{"n_experts": 32, "experts_per_token": 2, "d_shared_expert": 128, "moe_layers": [1, 2, 3, 4, 5, 6, 7, 8, 9, 10, 11], "balance_bias": false, "init_std_router": 0.0153, "lr_router": 0.000423, "norm_eps": 1e-05, "optimizer": "soap_variant", "lr": 0.00435, "beta1": 0.95, "seq_len": 512, "train_tokens": 313600000, "steps": 4786}
Below are experts of layer 2 (counted from 0) of a mixture-of-experts language model. Rows are named gate (a neuron's input weights, with its number), up (a neuron's input weights, with its number) and show model dimensions 64-127. Each number is 128 + 24 x the weight over its row's rms, rounded and kept within 0 to 255. Numbers have three digits each.
Before each expert's rows: a language model's description of what the expert responds to. This comes from a sample of Wikipedia text that the model never trained on.

# expert 8
It responds to: Syllables inside foreign place and personal names (Syracuse, Binondo, Quito), plus has, have, known, very, usually, such.
gate0:137115101137155131156164143095128103162096072101150108156113133122131123143080122095089113128152125128100184185128131118130149179122193178143136122126129111157128121106151124131205154123083131
up0:128121119132146099148154132120117127160127081101153094167123140142071119160137113082099127146142153063103173181117145122122144135118156142147121123075142127131124164098140117148176144150133137
gate1:147128092133211127140067130145099083155135097126107108153154176128098123138127128107115128118129112138131126156098128128138109123137131108131124105129128126146136145163135095126126143158128138
up1:068099139111127111172112181132071127122122163131133117125111112134138199145117125136134111155107143087132126151152112115088149100100160190154121149126163091128141122127128154152133125127110136
gate2:141150137128104163135124116106132133128124120143159186129143128116147132130130130125150149075126135143148060154133164131127070132180148146168137128121149121127064189137118144068106142128100085
up2:131128133123101194152135129118095087127120134202107152089128129084159129134120120148161159130112117131115112128127128125138175132149147071194132120127144151103115159130119135122117141081088132
gate3:100069132091106118130070096128132128126126124046127110104121134124127115118113158131128150099152165124123093184131092112135160158120097184136102105129110164127150107099163109127127107079091129
up3:069090137115107125106092112158137113132134149053127095081134140126141103115126148092147162125139121134114108146174134108195172140140128153129087128157061159125094102127144073146095128098112153
gate4:123124128132142108091123138120146125101146112073117111122141120115150130114139124156125130119122155126111154134065162156145141126221136105149127129075127126112130119137136070128155129212133148
up4:128133128111147130185130135180137099127125148160151110130105114125123128082124129125132122186138132150135132123133109077130139137102157069135194157129132144170097124105130149144127129068180180
gate5:152129143127105126128147127128091129171126164139115142164123160141140142110056128123120175122123160129170135145136086179103178132083147122130131105135116122129055106128158133135126146122114099
up5:127141175124128123120107098137091141124176154128129115127133140130111125077088136130084205125133129068084137202100128144122123181084132091173124083114140094114116132126148119132119128124133142

# expert 25
It responds to: Short final or inner word fragments (e, er, t, o, i, in) that complete a word, as in goodby-e or caretak-er, plus closing quotes.
gate0:207134128127107188091158156125131141184162115135159145131112161093073140117122125086101093125126178123142164139149148137141128140133110157127134142114126130098120126114175126164123130121130120
up0:163138142128116216110174169117127141152128104120140128161135125129086109123142137133136134152150160092143124163146155110191150119123116136127127147113142130130128133075133173188099095122113157
gate1:137105158148137112118189141129116100129132127134143112185133138132148134140098086187170190125093123215094149136126116141153143156076161099117115117163132158133107111123132125129107130131127168
up1:163127126141096120127130129084096059133133128122110127126178122127133136133100119121161146137096128221134124151119116138128109182142117076109164103131167110127148097121170103087129165117116114
gate2:126129136130112133095109134184094127128133123151130114117149136130115129120096135129079111119134100110098187151132103124093110128108120153172141114101118100147127128097136128116128129102091142
up2:134134126077106135128118162178118129171153122128165127126133128129103108192130093145128127123145135126151129152129108130110077128129126134176156120141130131191133141107131131122159127119080144
gate3:077116143108113128139142146126128149142179125156054125113161101118107130084133123112114165100147106075128130135144127086134102126171151134149129146128141128111128128138131128112133127117114132
up3:102129128096079105139115152105129151146130118159059135087157109127104130123146104092123165110125110126141128133157116122148116107179189105129193133116158131124133128165126131073134153122101131
gate4:114128097105097133129122127130107079131132110137115140119137127121131140125136130152116141138136124149151113146125152135130069136129120096145123139116154155137099104139144132128111103130131076
up4:131123130174126126128140101127123084120134128086141135053130127136129110142121128133137145103123126146193130113113131031107119161144128128131135131124126128078107129134142113119116107127175152
gate5:141128131164156104135120108132133095148122095128140091123120147102122154118121088125135127136136149141081137129128111130146111179128129137132120103128128109178068109103122120146146128146138168
up5:111121139142166127136125142077148116102130124091133153143120093128129128127091151129129166142134123126140086119138168130103108100156142149136131133139130142081166135186156132121103128059070046

# expert 20
It responds to: Plural or final s pieces and apostrophes in possessives such as Stilwell's, Motorsports, receptions, plus es, ers, ton endings.
gate0:166127132121147127106138104128138172131131124116148146113119124094121115145158140140109132148128122124133127131129153126141071128127130126130083122133126127128100107127120154145094127117110127
up0:163099104151110108114136050143128130163128119109134159090125128108126126183143140137098102147105090125122074127057093106124069159147098129140106128162133143107099131134132127165126104128115116
gate1:109109130143108123115077101126108160117109182077066152123120097113123170106125075129147059124113123113143145152094117085112174132122128073115128125159123136156121132126185118145108130122111115
up1:105110128073142104128129101145127148124133138102119128147140132181140126130109117141121158129112164137112141163109070106097153129135164114109123109140134090127136126170165127148131113131223128
gate2:126161100092129129091156072124191121150127111136129141151108130123178123122126107095190148113140126135155112134153108113136136167059109148150144134115139128087151156123116128149132127189150056
up2:139161133140132130119127132151139116138140138131120121148125103123150158133144191076169125135125119160139165077145116099125130153095110148144138104128133144127105155133108120128121122208130095
gate3:116133142127130128129087130099126134129131152123146126124132129123144135124095119106107126118123126123149197129139126142104128138152130159133165179107155118122132134189138135141130137129040136
up3:146137132140165128129114128130151125133107120132124147130154162128113129133143122187137127121129132079091114164123129098151102142085126091085127146110105132116132171102082119103124128129199146
gate4:103132108159132132108138107157130103126127113063106128157138132192162141120119108126160113126107170120132156125135136124131139125129142059116123124138123129123119152115148192140175131118132108
up4:167152125124126074142136135124129110137199144127161121107144143136122130164116121126126110126140106132132188090180123149120121123134122132128151126143130134202140074169093105130129124125126128
gate5:107109098099127126166116049157220106175192178100143132141131132108126135130119118080128126160113122102076174126131124127148131102140126123140164122089128117122101108136129116152097132159143114
up5:108122062113136121153119140111196096158136187130117142188131153128130135127131108119079123136139129126120173128136106126124114144103103128093148118106143128128125143107127059131117127144142092